python train.py --experts_per_token=2 --norm="layernorm" --norm_eps=1e-05 --init_std_qkv=0.0532 --learning_rate=0.00852 --schedule="wsd" --decay_shape="pow"
Below are experts of layer 2 (counted from 0) of a mixture-of-experts language model. Rows are named router (the router's row for the expert), down (a neuron's output weights, with its number) and show model dimensions 0-159. Each number is 128 + 24 x the weight over its row's rms, rounded and kept within 0 to 255.
After each expert's rows: "comes before" lists some tokens at least twice as common just after its tokens as in all text. This comes from a sample of Wikipedia text that the model never trained on. Tokens count by the router's weight.

# expert 19
router [132 153 150 181  70  84 134 104 105 149 104 146 204 167 113 116 131 102  79 104 167 113 120  69 140 108 142 129 103 148 133 148 125 118 138  68 129 124 138 136  89 147 125 125 111 153 131 119 150 106  88 131 142 139  91  91 110  96 115 130 153 138 128 156 146 182 162 117 150 124 103 135 149 161 117 153 160 128 114 141 136 124 150 154 136  87 149 159 148 106 139 152 103 132 156 126 124 158 129  87 127 145 115 138 120 158 117 126 157 127  92  86 118 123 147 126 137 112 168 159 123 119 109 181 111  93 141 165 152  96 122 138 179 139 144 105 145 145 163 131 110 127 122 135 125 102 114 130 157 125 125 147 151 117 122 135 127 107 102 142]
down0 [104 145 147 142 151 169 133 117 104  93 149  86 132 106 124 193 108 135 133  96 149 184 151 138 143 130 119 107 157 113 108 153 151 137 104 148  98 151 190 152 128 179 127 101 145 122  96 118 129 143 114 142 113 152 107  79 158 116 107  92 120 130 146 133 130  95 118 119 146 119 132 124 141  98 125 109 179 132 134 110 157 120 135  75 128 116 108 133 123 121  95 123 115 135 108 127 119 118 179  97  90  97 151 134 143 120 127 167 113 154 158 155 142 115 137 161 131 106 128  85 138 145 130 130 108 103 146 130 148 128 138 170 148  98 124 100  87 166 114 129 167  90  87 113 118  97 140 160  84 135 144 162 128 130 102 115 133 116 130 184]
comes before: "\n\n", " the", " The", " that", " to", " In"

# expert 50
router [129 121 115 162 127 114 134  97  94 121 101 159 134 164 123 171 130  90 134 112 146  83 140  96 101 130 149 107 110 108 130 140 144  83 130 113 128 139 157 143 118 111 131 133 117 149 127  91  83 104 100 121 128 149 132 168  94 125 158 172  88 111 112  97 161 112 166 104 137 122  91 168 110 121 153 162 134 174 135 126 142 158 146 129 154 120 142 119 120 126 131 145 120  79 163 103 144 171 147 126 127 169  88 153 113 173  83 140  96 114 113 123 122 128 118  90 129 104 170 145 161 128 111 160  98 107 141 189 141  85 106 156 149 128 130 116 154 173 133  95 120 128 147 145 147 123 132  81 144 163 110 153 128 101 112 120 132 109 123 135]
down0 [120 142 130 130 119 140 127  91  85 130 152 154 114  94 172 134 162 169 121 134 117 155 155 187 100 125 132 121  97 126 192 137 115 154 173 118 135 182  78 160 164 154 132 111 144  70 137 139 118 121 146 164 119 134 155 121 147 132 168 134 160 122 124 159 116 165 131 171 123 115 115 121 144 121 138 114 130 139  99 151 134 107 105 101 123 128 163 133 136  81 127 120 128  92 180 125  75  85 123 155 155 143 145  96 124  91 142 137 113 116 117 121 103 152 115 114 156 150 125 126 151 131 138 103 117 162 126  91 117 155 113 128 107  65  78 143 108 112 139 136 152 122 108 156 118 159 109 124 107 112 140 130 136 105  97 118 147 135 130 150]
comes before: " was", " is", " has", " had", " also", "'"

# expert 59
router [ 92 132 141 147 141 120  65 111 115  90 133 164 146 145 133 129 176 104 129 138 148 112 184 148 151 135 156 134 124 133 136 117 115  97 126 144 131 144 134 133 120 137 109 185 118 158 131 109 133 100 106  56 142 140 124 106 139 102 163 136 128 132 122 112 101 116 150 109 132 159 119 152 115 115 114 125 140 145 141 128 158 113 142 133 101 143 149 135  88 124 119 133 104 149 184 109  84 124 119 123 133  98 121 152 109 154 148 101 126 146 107 139  79 139 126 120 128 135 151 165 133 165 114 105 123 124 110 174  98 137  98 145 122  99 147 127 132 144 149 135  86 107 137 156 194 119 120 170 160  89  98 121 188 107 108 156  85 127 130 186]
down0 [124 110 123 139 129 130 121 147 146 144 129 138 125 114 113 124 138 157 141  86 109 113 131  88  97  97  89 144 150  94 103 158 146 132 114 115 154 116 177 140 141 109 145 138 120 127  95 144 128 115 119 123 137 103 146 146 121  92 160  68 140  86 131 122 138 135 118 165 129 132 170  72 120 115 106 127 122 177 124 121 103 155 136 111  81 163 146 107 115 146 143  92 146 140 154 141 118 126 142 120 129  98 134 107  77 144  84  99 134  96 129 115 156 140 122 139 143 107 165 123 113 101 130 122 120 109 129 162 192  78 184 110 143 112 156 145  86 103 138  93 100 104 130 164 142 131 149 160 191 125  87 140 145 110 146 132 141 151 139  86]
comes before: " of", ",", " and", ":", " (", " /"

# expert 62
router [120 162 130 137 140  87 156 118 140 135  92 116 145 153 144 122 133 107  61  98 146 115 112  89 165 106 177 148 137 115 162 148 162  81 148 112 105 163 148 159 139 144 109 140 113 157 122 149 125 141 121 112 110 140 116 104 117 116 100  97 141 121 154 110 145 162 133 135 161  94 129 122 115 185 119 123 177 152 122 127 146 109 136 138 106 113 152 124 139  96 109 137 110  97 146 141 115 137 147 152 138 128 146 161 123 136 128 142 119 169 117  95 138 143 101 131 106  96 152 127 181  64 112 120 132 106 131 129  56 132 146 106 130 121 116  93 125 145 159 121  77 110  97 164 185 110  93 126 136 112 136 140 145 103  90 158 144 155 127 120]
down0 [116 153 141 132  97 125 110 147 124 100 130  98 170 146 166 137 129 163 145  65 131 143 153 151 133 102 111  92 115 116  87 101 102 180 106 109 133 120 155 100 102 113 117 180 160 137 126  88 156 107 135 153 144 167  92 155 129 140 157 132  96 193  97 114 168 156 104  93 135  72 128 131 131 123 137 129 137 100 152 132 134 137 113 115 131 102 129 126 140 133 141  97  89 109 110  92 140 136 129 149 162 138 109 133 144 139 150 128 116 127 150 123 154 101 151 149 145  62 103  96 156 132 105 107 130 130 112 140 145 111 102  96 145 141 108 159 126 150 129 126 174 109 160 142 103 140 113 115 150 102 140 144 117 142  90 119 118  79  80 127]
comes before: " and", " which", " but", "000", " the", " he"

# expert 24
router [144 121 155 189 123 128 156 100 132 126 125  79 123 146  97 162 146 125 102 121 171 139 149  79 169  88 149 140 115 105 111 105 119 111 150 116 125 110 110 134 164 146 148 165 118 141  81 102 136 119 107  91 147 110 116 152 183 112 139 105  97  89 141 150 136 135 138 141 151 117 124 133  92 134 147 119 123 171 117 127 191 115 142 146 119 129 138 115 149  48 130 185 120 124 132 118 126 141 144 103 161 114  80 143 132 110 114 109 146 110 139 127 121 130 119 117 140 110 136 160 103 149  91 129 152 163 106 143 113 133 123 118 148 102 123 136 170 174 150 122 133 136 116 151 125  93 100 136 104 120 126 163 100 101 123 118 121 164  93 178]
down0 [137 147 104 122 167 151 104 136 173 128  85 114 132 155 115  69  71 136 153  89 110 125 150 138 128 170 158 137 122 127 112 119 133 127  98 114 120 134  91  94 110 143 116  96  96 118 175 141 176 160 137 100  98 165 124 146 148 108 131 127 124  98 124 137 127 124 160 104 101  76 105 131 177 141 136 151 133 128 181 130 118 149  93 113 146  93 177 153 149 114 144 136 102 160 118 138 114 163 123 123  91 145  98 125 148 157 138 111 139  90 129 118 141 130 133 148 171 118 105  86 125 137 127 133 110 124 134  97 162  95 144 137  87 165  78 111 145 151 112 138 130 177 152 123 108 135 138 100 112 142 147 141 127 170 115 155 117 118 115 120]
comes before: "-", "|", "  ", " •", " Pu", " Total"

# expert 69
router [119 155 112 118 128  87 135  81  85 104 112 126 131 141 111 121 167  86  96 117 144  87 168 107 138 117 126 125 103 141 145 150 131  89 154  85 103 116 161 147 123 142 139 132  89 140 120 106 127 116  98  85 159 150 124 117 125 103 129 123 120 133 117 124 137 103 171  72 169 121  83 155  99 159 138 144 128 153 121 147 144 114 167 130 119 127 149 148 119  97 156 150  99 118 175 107 108 145 164 108 147 136 135 150  91 155 113 111 138 158  91 140  82 159 130  99 150 117 131 128 154 118 124 166 125 120 131 171  99 102 143 150 174  95 146 110 152 143 165 119  99 125 133 135 159 111 111  90 180 144  97 164 157 135 131 102 112 148 123 146]
down0 [122 106 124 154 125  99 175 147 130 130 158 108  83 155  99 130  96 107 125 141 161 118  79 135 100 116 139 115 149 114 144 107 151 147 112 134 142 163 146 139 115 115  70 165 129 167  84 121 144 130 124 157  95 156 125 178 175 122 133 148 126  73 126  82 101 126 107 151 153 127 127 141 143 134 145 126 137 131 103 151 138 105 105 125 174 134 126 131 134 132  97 121  54 109 131 103 122 137 107 157 135 140 123 183 148 125 120 152 136 129 120 102 125  95 142 118 132 163 119 138 167 148 162  85 145 106 113 109 147 154 159 152 114 117 123 177  82  90  92 127 122 135 126 113 151 139  95 133 127 142 138 121 117 123  74 144 144 129 133 181]
comes before: "=", "\n", "\n\n", "|", "See", " also"

# expert 4
router [113 149 131 131  71 114  77 119  78 103 120 145 150 142 119 110 158 125  96 140 183 129 114 115 110 122 125 107 140 159 141 143 157 120 211 141 115 135 166 151  95 116 118 172  64 125 120 123 171 103 102 131 111 126 101 162 120 127  97 117  96 130 127 126 180 159 162 120 139 110 119 151  98 152 122 137 136 154 157 153 131 140 154 125 146 110 129 119  92 130 118 118 110 141 143 137 136 121 129 134 143 173 153 134 109 116 103 136 141 126  70 150  69 152 122  85 146 151 167 110 119 154 118 139 117 166  88 146 150 119 103 135 128 116 134 144 142 123 141 151 126 111 152  95 131 131 107 100 154 107 108 127 184 125 113 154 117 151 104 144]
down0 [122 102 136  97 102 171 120 102 121 150 142 136 151 122 116 155 108 182 129 127 143 145 113 118 111 155 132 175  94 130 175 166 129 111 181 133 158 146 146 143 122  98  96 149 136 116 147 120 101 159 147 102 130 118 101 151 142  65 131 134 108 140 125  83 121 154 103 111 134  98  96 135 138 141 133 123  97 137 140 140 135 156 139 112 120 137 100 136 135 118 203 144 147  76 144  84 111 131 117 159 156 155 127 144 113 102  86 123 138 113 144 144 125 130 141 158 120  97  99 128  96  99  84 125 127 151 123 116 161 159 135 111 130 107 106 135 195 130 132  97 169 136 115 113 149 144 121 126 122 110 137  96 172 171 103 140 179 119 144 148]
comes before: "s", "ed", "ion", " of", "al", "ly"

# expert 8
router [ 86 129 155 169 126 128  90 124 129  98 147 126 121 109 117 168 141 146 126 154 144 103 147  91 135  93 140  86 128 162 184 136 151 111 132  80 100 101 142 150 109 136 182 112 123 144 102 116 116 134 113  86 122 135 135 116 109  96 183 128 142 134 143 138 149 122 150  97 137 109 113 180 129 142 128 127 167 181 141 122 100 142 136 188 182 113 157 117 110  96 110 163 108 137 108  90  76 121 168  98 156 113 147 130 131 136  97 144 125 112 126 118 126 119 125 138 130  96 101 132 162 146 129 120 156 136  83 128  90 117 146 126 119 134 144 108 158 140 145 142 135 147 143 154 142 112  74 146 120 106 103 126 119 170  81 133 146 127 138 157]
down0 [136 146 138 120 117  86 154 127 142 115  97 144 159  87 160 139 132 166 145  95 138  96 118 117 160  73  83 125 110 113 111 114 141 125 154 107  92  97  83 167 121 136 101 124 119 122 144 164 109 115 137 141 135 118 146 137 127 156 157 141  96 121 126 134 133 103 152 139 143 159 110 126 134 108 125 101 136 152 115 120 135 156 176 115 122  83 103 125 150 119  98 117 153 124 134  91  89 116 181 135 109 101 111 162 125 108 175 176 118 127 162 124 159 125 122 127 131 104 140 130 148 133 164 139 154 115 135  96  97 104 107 135 116  81 106 126 125  89 153  47 152 133 144 131 187 113 175 159 107 133 131 155 159 109 137 100 131 151 115 129]
comes before: "\n", "  ", " 0", " 1", " 2", " 3"

# expert 41
router [ 83 185 164 144  96 104 160 125 132 155 124  76 168 135  95 136 156  84 127 129 138 136 128 122 137 100 138  90 109 102 153 140 145 128 100 133 111 129 160 158 150 116 144 139 130 115 136 133  96 169 116 114 153 155 147 134  79 129 115 124 158 137 114 135 131 146 127 103 149 121 130 153 139 115 147 115 190 131 143 183 136 120 170 119 119  98 134 124 105 118 148 167  81 117  95 144 113 119 126 115 132 146  97 157 117 110 142 150 143 123 119 133 124 151 158 126 105  93 118 123 117 150  63 131 135  84 125 127 118 135  97 100 154  96 137 110 160 115 144 151  84 155 166 109 117  66 147 156 146 114 107 119 154 147 113  88 164 166 127 148]
down0 [168 135 109 165 133  89 102 131 137 110 127 154 170  82 153 148  77 136 117 128 107 124 118 125 112 153 134 105 117 103 110 135 126 122 126 144 132 173 100 178 154 150 123 139 121 109 111 167 139 101 157 163 124 131 120 132 124 115  95 157 145 167 110 159 102 143 129 128 150 113 153 192 130 132 109  77 141 125  84 134 133 123 158 166 125 125 140 120 115 158 125 121 132 106 104  94 107 149 126 120 140  83 122 114 119 158 130 128 145 112 141  63 130 157 134 171 142  90 146 171 139 116  75 137 113 116 129 116 113 121 104  97 157 145  86 113 143  94 109 127 132  90  66 142  90 121 158 152 134 129 162 156 126 133 122 160 160 120 108 152]
comes before: "=", "\n\n", " The", "\n", " He", " In"

# expert 15
router [122 152 107 127 130  91 136  87  92 107 115 124 138 143 107 121 163  85  93 117 145  85 172 108 141 117 137 123  97 147 149 151 125  89 150  86 103 115 157 151 121 142 138 132 102 142 120 112 127 116 107  86 166 149 125 112 126 101 127 118 124 137 111 123 138 104 174  77 163 130  82 161  98 166 136 148 128 158 118 151 145 120 168 133 119 127 152 145 121  97 162 153  97 120 158 115 113 142 170 107 151 141 143 150  86 152 118 107 134 166  95 146  85 161 126  93 156 126 135 130 158 127 126 164 128 118 130 178 104 103 143 151 170 106 141 112 152 146 164 122  98 127 143 127 159 113 111  92 185 149  96 162 156 140 129 107 112 146 127 150]
down0 [168 171 150 123 156 144  82 157  86 162 104 130 115 103 128 159 128 138 104 160  98 144 121 154 116 171  73 110 133  96 133 131 128 138 155 145 134 115 135 134 101 158  84 134 124 143 101 129 159 150 150 158 141 118 120  98 150 123 120 135 141 154 126 168 120 139 107 120 147 149 122  87 149 116  72 143 152 113 130 156 143 110 116 119  97 149 126 115 181 126 110 144 117 137 186 136 163 143 141  99 144 126 131 110 132 174 130  87 157 112 111 166 134 147 117 106 135 171 176 123 103  85 132 136  89 126 105 136 149 125 121 165 121 116 125 157 107  87  99 169  83 135 140 121  96 133 103 114 124 126 137 133  95 168 128 154 167 146 117  93]
comes before: "  ", "|", "\n", "–", " 0", ")"